From a checkpoint of a small mixture-of-experts model trained on Wikipedia.
Size: 9 layers, width 320, vocabulary 28528.
Experts: 16 experts in each of 9 layers, 256 ReLU neurons an expert, 1 pick a token.
Training: a variant of SOAP for the experts, 286M tokens.
Below are experts of layer 2 (counted from 0) of a mixture-of-experts language model. Rows are named router (the router's row for the expert), up (a neuron's input weights, with its number), down (a neuron's output weights, with its number) and show model dimensions 80-159. Each number is 50 + 12 x the weight over its row's rms, rounded and kept within 0 to 99.
Before each expert's rows: a language model's description of what the expert responds to; "comes after" lists some tokens at least twice as common just before its tokens as in all text. This comes from a sample of Wikipedia text that the model never trained on. Tokens count by the router's weight.

# expert 8
Description: Later digit chunks inside numbers in tables, scores and statistics, such as 2015, 3.7, 42,569, 6–6 scores, catalogue IDs.
comes after: "2", ".", "1", " | ", ",", "–"
router:45 66 49 49 61 41 40 67 67 63 46 41 64 40 55 51 43 42 52 57 36 35 50 51 58 35 35 40 57 49 48 60 55 57 71 50 67 59 41 79 69 31 55 40 46 39 49 33 59 42 55 49 39 54 55 45 42 45 71 65 41 62 37 53 48 24 73 39 53 36 71 26 54 38 58 44 36 74 22 61
up0:48 61 65 47 52 64 24 77 57 63 66 34 51 49 52 60 38 47 55 51 55 33 28 56 45 38 38 34 60 56 26 33 64 63 60 37 50 32 36 56 42 61 62 62 27 55 41 46 49 71 55 53 49 51 45 59 39 47 72 63 36 50 40 30 47 55 71 42 54 40 37 31 59 49 64 49 32 69 30 42
down0:62 49 54 36 36 54 70 36 43 46 46 52 53 37 54 32 51 49 46 62 27 63 90 46 41 44 76 51 60 49 55 46 52 39 49 66 37 57 37 50 52 60 51 53 53 62 59 53 40 45 42 40 25 63 32 57 51 45 38 36 43 45 53 59 41 49 39 57 60 70 47 64 66 50 39 52 61 42 48 54
up1:63 56 56 42 37 50 54 62 32 58 54 29 59 59 60 74 64 31 35 54 59 62 39 33 41 60 46 51 31 41 53 50 64 37 47 51 61 66 61 51 46 53 39 47 62 57 64 53 43 68 49 59 21 27 48 34 48 46 45 74 55 50 48 29 60 51 37 53 76 54 47 51 65 65 53 62 56 45 73 55
down1:61 25 35 61 58 69 53 48 56 39 49 50 48 12 58 37 46 53 61 49 42 52 64 59 48 57 56 61 57 32 55 38 57 61 34 54 56 35 43 45 43 53 58 51 46 50 49 49 48 70 25 56 64 56 61 53 76 47 54 70 69 53 57 40 22 61 69 49 54 43 48 49 56 50 62 67 40 53 77 46
up2:47 35 74 41 55 32 58 48 53 41 47 45 56 36 74 30 48 50 46 52 53 24 67 40 45 58 38 65 48 52 55 48 37 44 46 56 43 71 47 57 55 53 43 28 36 40 50 74 56 50 62 53 81 38 60 58 42 41 68 29 53 49 53 63 44 58 49 65 41 58 37 53 48 59 46 38 57 54 49 48
down2:43 49 38 56 32 34 49 42 35 36 43 58 44 47 66 53 61 40 59 68 53 49 42 58 55 43 52 52 33 33 51 45 60 72 41 42 59 27 45 66 40 42 49 81 39 44 51 48 58 54 58 28 63 55 37 90 62 40 33 54 67 41 32 38 77 68 59 43 49 32 62 54 70 58 50 58 67 47 64 57
up3:46 36 52 37 51 46 52 63 38 45 55 40 44 26 46 36 60 43 38 41 33 38 52 64 35 55 61 59 66 56 67 61 57 44 35 62 39 42 47 78 48 47 68 45 61 45 48 55 47 58 44 53 43 41 37 49 61 46 49 44 32 57 64 35 59 44 51 32 41 43 30 36 51 57 48 53 31 44 35 56
down3:34 52 29 51 43 74 52 47 40 60 39 72 44 55 44 33 72 78 53 56 63 55 35 42 73 50 76 58 44 63 44 41 54 62 52 30 61 48 74 55 36 33 59 48 37 65 61 42 46 31 55 46 57 29 79 56 29 49 53 60 44 45 51 44 56 34 77 47 38 47 47 64 57 52 59 40 40 36 61 54
up4:51 39 46 58 55 55 34 55 34 68 56 49 41 62 54 62 55 66 43 34 47 61 51 50 58 59 32 57 32 58 60 85 62 44 34 68 44 69 71 50 54 56 68 33 42 59 56 58 30 52 51 63 51 65 41 59 52 53 38 38 72 69 59 51 54 51 32 44 38 40 60 65 62 53 75 40 50 48 61 23
down4:34 32 47 38 40 50 11 41 49 56 51 47 49 57 53 31 67 40 40 49 63 59 69 49 81 63 23 48 45 61 70 63 48 48 43 45 46 37 32 55 55 55 36 46 61 47 53 57 49 45 35 46 45 45 66 64 54 49 46 44 35 43 55 33 59 66 33 56 32 36 48 32 53 69 58 60 68 23 41 72
up5:24 26 19 54 49 28 55 77 50 51 43 36 33 58 49 43 45 50 42 69 46 51 23 50 34 61 53 40 59 45 56 52 28 48 72 50 54 47 53 46 38 48 40 39 62 38 40 43 49 75 54 50 49 54 50 43 38 44 43 45 37 36 56 59 45 62 21 48 59 71 70 38 69 32 56 42 41 57 52 57
down5:59 55 58 23 50 66 46 41 34 48 31 63 39 43 52 57 53 47 57 45 42 50 43 52 33 58 31 42 71 69 27 61 60 55 52 35 55 38 40 51 50 53 38 56 68 50 51 59 50 51 51 52 42 31 44 67 47 43 40 55 47 54 38 57 68 45 75 53 46 45 31 50 52 48 50 63 43 48 40 42
up6:59 48 57 32 69 69 46 44 59 39 42 37 50 45 47 55 27 59 37 59 35 66 47 71 61 37 68 48 63 72 35 68 49 44 49 50 57 51 56 64 62 26 53 51 54 37 35 45 60 41 40 44 58 47 65 46 43 37 47 48 44 61 49 50 60 54 73 69 26 62 33 43 46 57 50 42 69 55 29 57
down6:55 59 77 45 59 65 30 51 45 47 57 36 47 42 56 57 46 26 43 61 61 40 53 40 57 47 61 34 64 44 42 47 64 53 39 53 57 53 39 33 43 47 30 40 51 45 61 55 46 42 65 61 68 55 52 46 39 41 49 85 66 48 61 46 71 61 57 65 62 27 51 55 62 57 46 54 26 50 57 44
up7:61 49 42 57 37 42 75 57 33 52 55 47 64 23 53 72 48 50 36 48 41 63 37 31 31 59 66 46 73 63 44 48 38 62 52 54 48 50 63 40 35 46 46 35 74 46 29 46 56 43 52 43 46 63 31 61 50 60 57 55 56 63 58 52 58 36 65 50 47 75 45 36 48 48 62 53 35 35 37 59
down7:24 44 60 59 72 41 35 55 64 43 54 51 66 45 46 57 56 47 56 59 41 48 16 36 83 56 41 55 45 42 62 56 43 65 61 21 71 53 66 60 65 53 39 56 46 47 42 48 81 26 53 60 63 71 51 57 62 26 45 46 47 59 67 50 47 45 70 44 45 47 50 50 53 36 64 64 46 60 61 33
up8:71 34 43 66 51 35 59 64 56 40 58 34 43 59 54 53 29 46 33 34 48 30 50 44 45 45 58 48 53 51 47 58 69 44 45 66 53 48 74 51 68 45 48 43 44 46 54 47 59 69 55 84 36 60 58 27 75 52 48 44 45 60 40 44 27 30 37 65 43 51 45 53 46 58 20 45 60 59 58 53
down8:51 67 57 37 43 60 52 52 43 42 73 64 59 60 40 42 50 51 45 48 50 57 33 50 62 63 46 69 40 66 60 52 60 44 43 52 66 53 50 35 34 43 49 52 55 57 35 50 19 50 54 27 67 51 51 41 51 55 62 63 74 36 37 74 57 57 51 48 55 38 38 49 54 47 51 51 40 54 34 43
up9:51 47 57 51 44 50 66 69 48 57 51 49 50 62 62 54 55 64 60 72 37 33 48 40 46 39 53 53 44 49 28 55 33 66 55 55 37 36 52 44 60 47 26 36 38 59 54 62 61 46 78 69 52 39 49 54 57 54 65 32 53 58 44 68 54 71 20 61 48 39 50 26 42 54 54 53 46 65 55 64
down9:51 52 42 56 53 55 52 54 49 57 70 54 75 55 62 61 42 30 50 65 56 45 61 44 55 48 55 31 32 88 31 51 44 39 36 27 56 38 68 33 52 59 59 44 43 45 53 45 54 53 38 59 29 72 39 41 84 48 27 32 73 39 70 55 48 52 47 56 33 63 63 67 35 78 45 53 53 42 50 61

# expert 7
Description: En dashes and hyphens joining years, scores and ranges, plus list-item hyphens, e.g. 2015–2016, 3-1, 6–3.
comes after: "\n", "6", "3", "1", "0", "4"
router:47 70 58 50 56 46 39 47 57 63 38 51 42 31 59 65 46 21 62 28 49 32 44 32 61 56 59 50 56 67 33 55 47 38 72 53 44 26 33 41 52 61 60 58 53 41 57 53 50 58 28 33 60 48 33 54 77 40 41 71 39 42 63 51 57 37 61 56 50 31 59 35 35 42 56 51 57 41 49 57
up0:66 39 55 62 25 51 44 38 47 71 50 35 39 42 64 25 66 39 56 55 65 40 34 33 48 33 55 64 46 50 30 65 63 54 31 68 52 71 36 45 43 50 58 69 58 64 41 47 45 32 48 66 41 36 65 62 73 38 51 66 43 44 55 45 45 56 36 60 28 48 51 51 50 70 57 44 25 46 56 43
down0:49 38 58 42 42 45 49 62 56 34 53 44 69 39 41 53 46 37 51 32 66 86 40 61 35 59 44 37 38 47 49 70 58 41 63 61 48 52 74 36 40 45 48 53 58 53 59 51 40 47 70 60 62 75 66 28 51 87 53 46 57 64 55 59 44 26 51 42 57 47 62 69 38 56 46 32 54 48 72 68
up1:33 59 52 66 67 41 46 62 34 64 31 43 41 43 77 55 51 11 80 35 52 53 44 51 65 50 54 58 54 44 44 53 58 44 53 53 51 40 43 42 72 64 39 39 40 58 51 41 52 45 38 53 61 61 48 46 36 48 46 40 38 46 53 70 49 70 40 43 46 43 52 66 35 28 79 54 53 49 47 44
down1:48 78 31 62 36 57 65 53 42 41 67 38 79 48 55 39 56 54 52 24 60 38 61 58 46 39 35 37 70 43 42 35 33 40 82 52 35 54 49 63 42 30 49 43 63 59 51 51 50 73 49 46 45 62 35 37 66 48 32 58 65 44 67 72 59 51 50 70 67 55 51 42 56 44 48 44 51 38 73 68
up2:56 32 38 68 52 36 66 54 54 73 71 39 58 27 67 58 45 46 57 53 66 39 42 44 54 35 51 56 49 56 57 71 59 44 70 56 71 52 41 52 53 71 76 56 74 56 41 49 32 47 53 52 51 47 48 57 66 63 43 31 62 51 38 53 53 76 67 78 53 52 53 82 61 38 48 37 56 53 62 47
down2:66 43 54 56 47 43 71 59 51 53 45 43 52 57 49 54 43 43 70 58 38 52 57 46 43 35 49 49 41 51 50 50 46 61 44 23 61 48 51 46 59 43 43 36 42 56 34 45 45 58 41 46 66 75 39 38 67 74 50 61 43 75 43 64 55 63 31 59 52 65 28 41 56 48 46 50 53 86 69 19
up3:34 37 47 51 41 54 52 62 52 42 51 47 32 55 50 75 38 66 50 52 52 51 45 45 52 54 45 32 48 57 32 52 43 21 63 55 43 39 40 41 40 50 50 19 55 41 37 32 42 66 41 58 53 56 54 50 50 73 60 43 35 51 56 59 40 82 45 65 46 42 72 43 73 55 22 46 44 48 33 62
down3:45 77 47 46 54 56 58 43 57 24 78 29 69 52 49 65 37 52 67 47 46 48 44 45 48 34 34 58 72 48 61 29 47 70 30 43 40 62 54 57 66 53 40 60 65 48 54 37 31 53 48 50 42 28 55 51 47 44 56 30 63 64 39 59 58 73 50 49 51 44 58 61 47 58 35 59 63 33 48 83
up4:29 39 46 49 50 58 35 59 44 37 63 61 48 43 67 55 36 34 62 58 52 54 34 51 51 56 50 47 47 53 44 55 63 76 68 40 39 59 56 78 56 61 63 33 18 42 69 36 73 64 50 50 42 76 65 61 42 50 39 25 42 47 42 49 56 44 57 38 58 39 58 51 36 53 47 53 81 29 54 52
down4:68 60 44 53 43 43 56 40 52 61 51 46 28 84 39 62 60 62 36 31 40 62 37 51 53 45 42 55 61 66 52 58 55 37 48 55 42 40 50 39 57 60 54 37 48 31 65 36 40 32 48 42 58 50 59 57 50 45 53 32 45 33 51 38 57 49 65 34 70 48 39 69 65 32 32 47 68 54 48 49
up5:51 63 39 46 47 41 36 37 58 58 44 55 34 59 31 52 57 50 28 63 43 57 53 43 50 52 39 34 33 60 29 51 41 53 68 51 36 60 27 56 19 50 32 54 40 40 59 63 40 53 70 47 59 77 68 54 51 28 42 64 63 52 53 42 71 44 41 40 40 60 52 36 70 40 49 55 51 56 62 58
down5:49 70 35 42 58 56 75 70 44 55 68 60 65 47 77 43 26 62 57 65 39 53 50 42 38 61 41 62 59 59 48 50 53 45 74 41 46 53 54 49 50 51 39 59 57 33 54 58 56 61 44 45 26 72 47 54 68 67 41 50 57 36 38 49 53 54 32 58 41 59 46 50 44 56 84 45 74 25 75 26
up6:45 58 27 75 35 50 36 46 47 40 69 65 25 59 60 42 71 49 60 35 50 71 53 61 59 55 47 36 48 68 46 25 41 46 44 58 47 68 31 76 57 57 34 48 59 43 64 63 52 48 32 39 41 28 63 63 68 56 54 53 60 62 73 50 52 49 27 45 37 54 60 35 55 61 77 45 40 48 76 56
down6:22 60 63 41 40 35 60 36 39 41 49 61 40 53 45 42 64 55 48 61 43 57 65 50 49 34 48 46 50 60 53 75 61 51 33 47 57 52 45 62 35 49 49 61 71 63 37 56 75 47 51 40 67 36 46 64 56 49 58 57 35 44 40 69 53 54 61 51 43 51 43 48 27 44 53 43 65 48 66 49
up7:25 48 37 48 58 37 34 70 42 62 46 50 37 41 53 59 47 46 55 51 47 62 49 41 62 57 56 51 44 46 46 42 51 50 51 51 43 59 50 45 66 48 44 55 66 54 67 55 53 63 36 57 82 41 47 58 55 74 44 59 54 51 54 67 49 45 60 64 42 32 41 39 58 48 31 43 22 52 49 56
down7:55 54 73 35 48 60 50 61 56 32 55 52 38 47 50 57 65 49 64 43 75 66 50 46 48 59 60 57 52 47 64 50 45 76 31 51 40 60 65 46 52 72 32 64 54 49 41 49 35 64 59 54 25 34 56 50 23 55 44 41 68 60 63 44 26 55 29 72 59 42 49 47 37 58 22 44 39 45 53 40
up8:28 68 36 47 65 40 57 51 52 80 46 37 46 60 57 67 59 42 40 63 55 42 76 42 42 62 36 53 47 44 48 42 45 73 45 33 47 43 59 51 42 44 45 38 59 28 58 68 72 71 74 62 67 56 52 59 54 58 38 55 52 73 53 29 34 29 56 49 28 42 45 39 50 57 33 58 49 38 60 65
down8:65 45 53 27 51 61 47 49 52 68 72 32 54 41 56 53 58 56 54 65 77 44 67 64 52 48 37 55 47 58 63 56 55 42 60 50 53 39 59 51 50 54 43 49 66 40 57 49 52 48 58 54 63 62 28 58 50 72 54 68 38 26 49 66 41 51 43 45 71 78 34 48 62 31 67 40 45 48 29 48
up9:26 44 61 54 56 46 54 58 36 40 40 43 46 40 51 42 78 38 67 55 41 63 45 56 67 54 52 53 40 35 25 59 46 58 67 64 50 34 63 51 50 56 63 42 29 42 56 58 59 70 35 46 60 42 70 39 45 40 39 65 59 57 36 42 56 39 59 50 58 43 37 64 61 60 56 73 42 35 19 48
down9:51 41 26 53 57 69 30 29 36 36 52 49 66 37 69 62 37 81 37 57 56 43 39 43 51 46 53 53 64 75 38 40 75 37 48 71 73 49 54 43 41 59 54 37 39 43 42 26 40 46 46 59 34 59 27 54 50 52 55 41 40 46 48 57 67 52 39 63 39 39 39 61 51 38 38 46 22 64 54 43

# expert 4
Description: Month names and day or year digits in dates, often after in or a comma, such as in October 2017, born 21 June.
comes after: ", ", " in ", " (", " in", " S", "- "
router:65 76 32 56 57 47 63 61 64 57 38 50 44 78 43 55 52 36 59 54 59 46 48 60 70 51 69 48 56 55 42 71 31 54 42 40 54 39 26 73 46 48 54 63 47 49 55 52 42 55 49 45 32 42 35 58 52 59 43 38 19 43 39 85 49 48 50 58 44 55 57 54 52 25 70 59 52 54 60 61
up0:52 43 51 65 50 35 47 61 71 62 33 42 42 65 51 48 43 61 44 48 46 37 55 51 53 34 57 46 58 40 39 42 47 45 45 52 61 34 48 56 36 47 39 61 57 53 51 42 46 41 44 60 22 41 44 34 59 56 39 54 36 66 50 52 58 65 40 53 42 65 47 37 46 62 62 57 54 60 41 47
down0:55 49 63 51 60 34 65 49 60 22 61 30 50 55 36 49 41 45 43 50 60 50 53 33 52 42 30 51 33 45 51 45 50 48 66 56 45 40 56 40 52 51 58 43 36 49 32 82 50 53 72 45 53 65 49 59 29 72 48 58 36 61 63 61 40 72 36 43 61 73 60 59 43 41 68 58 46 35 52 43
up1:56 63 59 57 45 23 69 49 41 45 39 51 60 35 34 66 62 47 60 62 46 37 45 60 50 60 38 50 40 54 50 45 34 30 58 45 52 49 46 60 45 39 48 55 49 49 40 69 66 45 65 45 24 58 62 47 61 57 49 61 43 50 41 59 50 57 61 57 56 42 54 64 70 43 65 44 35 35 52 45
down1:42 34 49 32 23 46 46 32 42 45 53 45 52 46 35 57 56 52 62 62 63 48 62 46 68 55 46 66 64 54 45 35 63 41 66 36 39 64 42 37 55 52 40 46 61 53 45 65 40 31 41 66 45 30 60 42 76 49 27 59 54 75 41 44 41 60 60 52 47 69 37 51 69 68 51 59 56 38 68 37
up2:60 39 63 73 56 40 59 66 54 44 27 62 49 72 48 49 39 47 49 75 50 49 65 33 41 53 72 33 56 69 72 69 51 55 59 46 37 43 44 70 58 55 60 52 45 43 62 67 62 74 48 60 75 40 48 53 73 54 43 48 48 50 54 48 35 48 47 56 43 39 66 50 32 47 50 53 53 57 51 51
down2:56 58 60 44 54 29 33 53 44 55 57 50 51 49 53 68 46 44 46 28 56 59 45 53 50 38 55 55 65 42 50 49 44 47 40 34 61 50 28 55 50 34 60 39 52 39 69 52 66 51 55 40 53 40 66 43 44 43 44 36 46 56 51 55 27 71 25 67 70 63 39 32 61 68 32 51 57 40 50 72
up3:45 63 22 66 41 37 44 67 63 40 47 60 55 51 58 38 58 54 23 58 51 58 53 67 42 51 34 49 52 74 41 43 65 66 57 41 55 37 46 59 29 59 45 54 46 40 38 36 40 53 54 54 35 57 53 43 46 59 43 45 57 19 29 35 49 42 66 59 28 57 52 40 39 50 63 47 64 65 44 63
down3:37 73 37 56 53 74 57 42 44 62 37 70 64 60 50 62 74 66 54 42 54 34 47 49 65 42 48 49 56 29 34 59 34 65 48 44 59 43 68 50 45 64 45 73 44 58 60 43 50 45 47 38 56 88 58 45 37 37 56 35 35 44 60 42 43 64 30 64 49 47 11 53 54 46 46 33 45 57 39 52
up4:75 46 65 50 64 62 46 53 41 53 51 37 70 56 42 32 64 37 47 65 60 55 66 62 41 52 29 61 50 20 56 55 70 60 65 64 53 52 81 42 53 31 31 48 39 39 50 42 51 45 35 46 45 34 28 60 40 35 47 53 76 51 47 50 32 56 52 53 60 64 51 47 62 33 56 44 47 58 41 52
down4:41 39 44 55 74 74 55 42 53 50 30 53 66 57 59 44 46 38 64 44 63 52 50 37 54 55 37 43 57 58 50 67 48 61 54 59 49 58 52 83 42 64 79 37 58 46 70 35 40 32 50 61 59 45 43 40 61 58 54 52 43 53 17 61 42 74 49 42 50 33 57 53 40 50 38 41 51 54 47 58
up5:39 53 45 38 45 42 53 50 64 50 43 47 58 49 41 48 56 63 49 54 50 51 47 62 69 52 60 33 14 42 46 44 44 45 53 45 55 41 58 38 56 48 43 49 53 37 25 59 47 66 46 46 51 49 41 37 68 59 67 64 42 55 64 52 46 36 54 39 33 42 32 43 44 27 50 35 56 53 60 68
down5:36 57 47 60 46 43 37 51 50 45 52 69 40 43 52 42 54 67 50 68 49 33 50 27 56 50 53 39 48 53 24 60 57 40 47 55 36 37 46 41 36 44 57 53 49 34 53 59 63 55 67 54 40 58 54 46 55 42 66 65 42 97 40 35 20 46 64 48 48 40 51 34 29 42 66 63 36 38 67 49
up6:42 41 56 34 47 58 60 76 60 31 33 61 62 59 71 21 80 53 50 51 38 46 53 66 53 45 52 53 70 41 52 59 32 55 69 41 35 52 39 32 56 42 53 43 48 56 58 53 54 26 55 53 58 40 40 41 52 41 58 53 54 46 49 43 34 45 55 57 56 37 56 63 68 40 65 45 61 63 31 40
down6:45 42 39 59 48 52 65 34 63 42 48 44 59 69 49 32 65 33 59 50 44 52 50 43 60 63 36 43 39 28 62 55 69 60 81 37 60 55 42 37 48 43 46 36 47 47 50 56 28 41 63 60 78 60 49 70 67 58 58 56 76 40 56 52 46 63 71 56 63 49 59 48 38 60 57 43 68 47 65 43
up7:40 50 49 49 56 31 75 53 35 57 36 51 51 29 50 57 59 57 66 61 49 54 48 64 73 63 48 38 48 63 65 53 37 59 49 50 47 42 52 65 55 46 49 35 55 69 54 47 67 49 38 67 43 55 57 46 52 52 51 49 50 69 51 67 59 48 57 66 59 26 66 65 35 49 60 55 70 48 41 48
down7:47 42 33 62 48 49 39 34 30 60 47 51 60 41 32 64 36 38 59 55 59 57 53 64 41 50 66 56 48 42 47 40 68 58 59 59 36 48 50 15 35 46 57 46 80 44 34 62 41 51 45 42 57 45 50 41 33 40 49 50 67 41 41 48 55 21 31 64 71 48 39 48 41 34 52 43 48 54 42 58
up8:54 50 57 70 52 41 60 45 34 43 56 63 48 55 56 39 39 39 55 56 54 79 50 65 39 35 61 62 58 59 58 53 69 67 41 61 63 44 50 60 51 60 52 52 38 53 42 35 65 49 49 52 34 48 60 40 50 29 39 41 52 44 51 41 42 48 45 72 40 43 70 56 56 68 64 29 27 47 54 65
down8:30 43 49 54 33 44 45 48 41 63 56 41 77 60 33 59 71 54 60 43 50 60 74 73 54 50 65 51 43 50 51 56 51 33 68 38 56 54 54 36 71 43 50 59 52 60 47 63 37 35 40 48 53 48 50 40 31 32 45 69 52 47 45 51 71 72 38 43 63 58 30 45 51 49 86 28 53 52 58 47
up9:62 57 72 66 72 56 79 41 72 56 72 48 30 55 62 61 73 46 50 40 41 64 45 46 58 27 61 70 46 46 64 50 57 44 43 63 69 50 54 63 68 36 46 41 51 32 46 29 43 48 38 55 65 48 59 35 65 32 28 31 37 54 59 59 55 52 52 51 55 36 20 51 69 49 51 70 54 50 53 53
down9:45 54 80 31 63 55 53 74 48 28 52 52 33 42 22 62 47 55 53 38 46 44 57 50 64 82 36 54 49 25 53 31 58 52 51 52 51 38 86 56 50 32 44 47 41 68 45 76 47 63 50 50 60 43 42 48 71 47 66 47 33 78 61 59 52 54 61 44 65 69 63 60 38 56 49 75 34 66 51 28

# expert 13
Description: Line and paragraph breaks after sentence-final periods, headings and table rows, plus word-final periods like ed., ion., him.
comes after: " |", ")", ".", " |  |", "==", "==="
router:39 64 41 41 47 57 08 47 47 48 24 59 46 57 46 48 49 37 50 35 54 30 33 47 42 35 49 53 42 60 53 55 28 51 46 51 52 51 47 50 41 60 35 42 47 48 50 62 55 56 62 34 32 61 49 48 78 40 58 64 39 73 47 58 58 34 55 52 48 61 56 37 42 38 54 56 64 54 51 65
up0:57 41 26 44 43 60 54 28 47 64 43 50 39 49 51 55 66 60 55 60 44 58 51 46 39 19 56 66 58 45 42 62 53 49 49 45 41 58 49 46 46 34 54 38 34 33 52 46 63 57 52 72 59 59 48 38 53 56 34 17 28 42 55 65 41 46 44 52 23 30 30 70 55 64 57 53 41 58 56 53
down0:78 47 58 41 58 53 40 45 53 44 26 49 45 46 48 53 37 48 43 53 52 78 66 47 63 43 38 28 51 50 38 66 53 44 59 39 59 46 56 43 49 40 55 55 47 26 42 31 39 50 29 48 50 46 74 54 65 45 40 43 53 42 47 24 61 62 55 53 26 51 38 33 42 47 43 49 42 40 77 55
up1:59 65 57 65 40 27 43 53 56 46 65 55 62 48 33 82 30 44 47 50 36 51 68 51 56 50 55 36 76 37 44 52 37 64 62 51 56 62 45 41 58 39 66 52 35 75 54 44 66 53 71 41 64 50 69 57 48 42 39 39 47 45 46 43 46 69 49 19 64 60 58 60 56 51 70 67 38 23 43 51
down1:68 48 40 70 51 36 72 48 57 65 39 48 69 44 45 59 50 59 51 42 61 40 36 47 64 56 62 59 51 56 44 30 55 43 54 53 36 53 51 34 50 62 55 61 35 47 46 55 64 55 44 45 19 59 65 48 54 55 41 42 46 58 41 37 34 28 78 66 44 46 70 46 52 62 41 64 44 59 56 49
up2:43 52 61 50 52 48 55 42 54 55 23 41 44 20 67 26 37 52 73 65 53 41 37 47 64 43 44 63 52 45 54 27 47 37 58 30 50 56 49 53 50 44 39 29 39 41 36 63 39 55 49 56 46 35 19 69 61 48 50 47 59 48 40 50 62 72 46 60 50 47 57 45 67 45 49 38 49 41 43 53
down2:70 59 40 49 68 62 71 37 53 45 44 52 80 65 52 46 54 61 50 52 54 59 32 47 36 56 57 44 44 30 64 70 47 46 37 38 56 41 63 50 50 54 33 42 65 47 43 47 59 33 41 73 34 41 43 41 35 50 36 32 73 42 59 46 28 35 19 39 51 49 52 40 71 42 29 49 51 22 64 71
up3:45 66 62 61 40 60 40 56 58 60 27 49 67 72 45 58 19 58 42 60 51 48 48 12 78 27 50 39 62 48 54 81 33 58 38 49 41 58 66 68 51 35 74 55 72 62 39 61 39 61 37 41 50 56 42 63 89 35 52 66 37 59 44 58 46 62 62 49 52 43 66 63 57 80 60 39 55 36 36 56
down3:52 27 70 56 60 25 61 37 61 45 57 54 43 65 44 70 75 27 36 52 42 43 53 44 51 25 76 68 53 49 43 64 40 34 58 66 47 49 62 66 35 25 44 41 65 65 35 51 54 42 50 52 40 33 49 39 63 44 57 41 64 47 56 60 40 36 43 55 55 79 57 54 47 32 57 66 45 55 36 51
up4:55 56 75 58 28 37 71 50 34 50 55 43 48 50 48 43 64 48 28 41 32 67 50 39 39 36 60 43 61 42 49 51 66 45 42 47 35 58 56 53 39 42 60 56 48 56 37 56 45 38 50 58 52 58 42 48 44 38 39 70 60 62 56 65 59 49 77 48 55 35 66 76 60 52 44 61 89 14 46 29
down4:69 58 39 68 57 53 39 40 63 54 49 43 52 63 64 44 49 51 49 38 33 44 58 38 77 53 80 37 61 29 38 47 29 34 43 62 58 49 77 35 56 58 35 62 46 33 50 64 47 72 84 64 36 60 42 71 33 39 51 44 58 55 34 38 62 65 48 34 46 51 50 51 68 54 61 53 36 62 49 45
up5:52 62 36 64 26 64 43 41 63 43 44 66 37 36 46 73 50 58 64 69 42 58 61 62 53 39 61 61 46 57 56 36 67 27 60 67 73 65 57 44 34 44 50 42 68 51 52 40 53 55 62 66 41 72 32 51 63 69 59 51 73 45 54 41 79 44 64 43 41 55 45 34 59 56 41 45 55 41 50 43
down5:45 56 52 49 33 45 26 55 57 54 52 40 41 58 44 56 59 60 55 59 48 49 43 57 42 32 61 67 65 45 48 59 68 48 66 60 58 69 71 62 49 33 53 49 48 38 50 47 66 57 63 52 62 70 40 45 69 43 43 39 47 61 62 43 27 28 42 58 42 75 65 60 56 37 56 55 55 55 78 56
up6:39 49 70 50 63 31 57 44 56 53 28 41 35 57 40 35 55 48 36 38 36 54 43 71 55 44 52 62 36 37 66 37 53 27 68 74 54 76 62 63 61 68 43 47 59 44 71 56 44 40 73 57 53 35 52 54 28 60 46 46 52 53 44 53 40 65 54 61 39 54 54 46 53 35 54 49 61 36 51 51
down6:52 51 62 47 74 41 41 43 49 48 59 44 55 50 37 64 75 77 55 49 31 52 37 54 48 53 69 48 63 75 44 31 52 69 54 47 76 53 57 41 53 36 62 53 42 56 55 38 63 42 37 57 38 62 52 35 46 56 53 57 53 47 49 54 58 44 38 61 48 56 41 75 41 62 40 52 55 51 57 59
up7:59 62 40 24 81 46 62 48 35 41 41 34 25 52 61 42 59 46 46 45 47 79 58 31 60 52 60 60 45 61 49 50 60 38 54 61 44 41 71 42 54 49 53 35 67 69 76 47 48 43 73 64 28 66 35 50 63 48 48 44 53 63 36 70 57 61 49 47 56 42 51 57 44 51 73 61 38 60 37 63
down7:54 53 32 52 50 38 69 54 31 55 67 54 67 42 42 45 31 61 57 42 41 58 46 43 35 43 33 45 46 50 54 62 62 25 45 49 50 42 34 31 44 53 37 59 29 62 57 20 64 49 31 40 40 40 46 50 38 49 70 38 66 25 46 53 37 49 53 35 81 64 50 58 47 63 53 20 46 43 46 75
up8:65 57 39 59 64 34 64 47 40 39 45 40 49 52 67 27 43 82 54 41 28 34 42 52 45 42 37 53 51 43 41 67 56 50 60 41 65 54 38 54 62 47 47 24 60 52 33 38 51 49 53 69 36 48 40 65 26 39 39 44 46 55 50 44 51 58 48 47 64 42 61 44 22 45 38 42 41 37 39 38
down8:52 69 70 44 39 56 60 69 66 54 64 65 57 54 51 47 71 64 50 43 43 46 60 50 41 40 58 25 49 54 57 59 34 33 55 59 52 48 68 59 34 64 34 48 39 45 61 45 52 55 49 50 45 54 40 59 73 67 65 44 19 53 28 58 61 36 61 49 41 55 51 47 58 77 74 44 67 75 43 53
up9:42 52 21 61 45 42 34 57 47 73 38 49 45 49 38 50 50 40 49 63 47 52 42 59 50 49 53 36 34 61 52 70 43 58 36 47 47 37 51 37 42 42 65 41 65 67 18 56 54 55 60 48 65 30 46 58 72 43 47 62 54 48 62 36 86 29 27 41 41 46 73 46 26 36 49 44 52 61 43 47
down9:46 48 55 50 38 42 43 58 83 67 45 43 58 49 43 55 48 41 54 53 28 45 44 46 32 52 45 40 59 73 53 68 38 48 43 40 49 48 69 59 45 66 43 40 70 53 36 58 40 48 36 24 47 62 50 53 47 50 63 47 72 46 34 55 43 50 69 45 62 65 52 45 73 41 52 50 30 40 64 45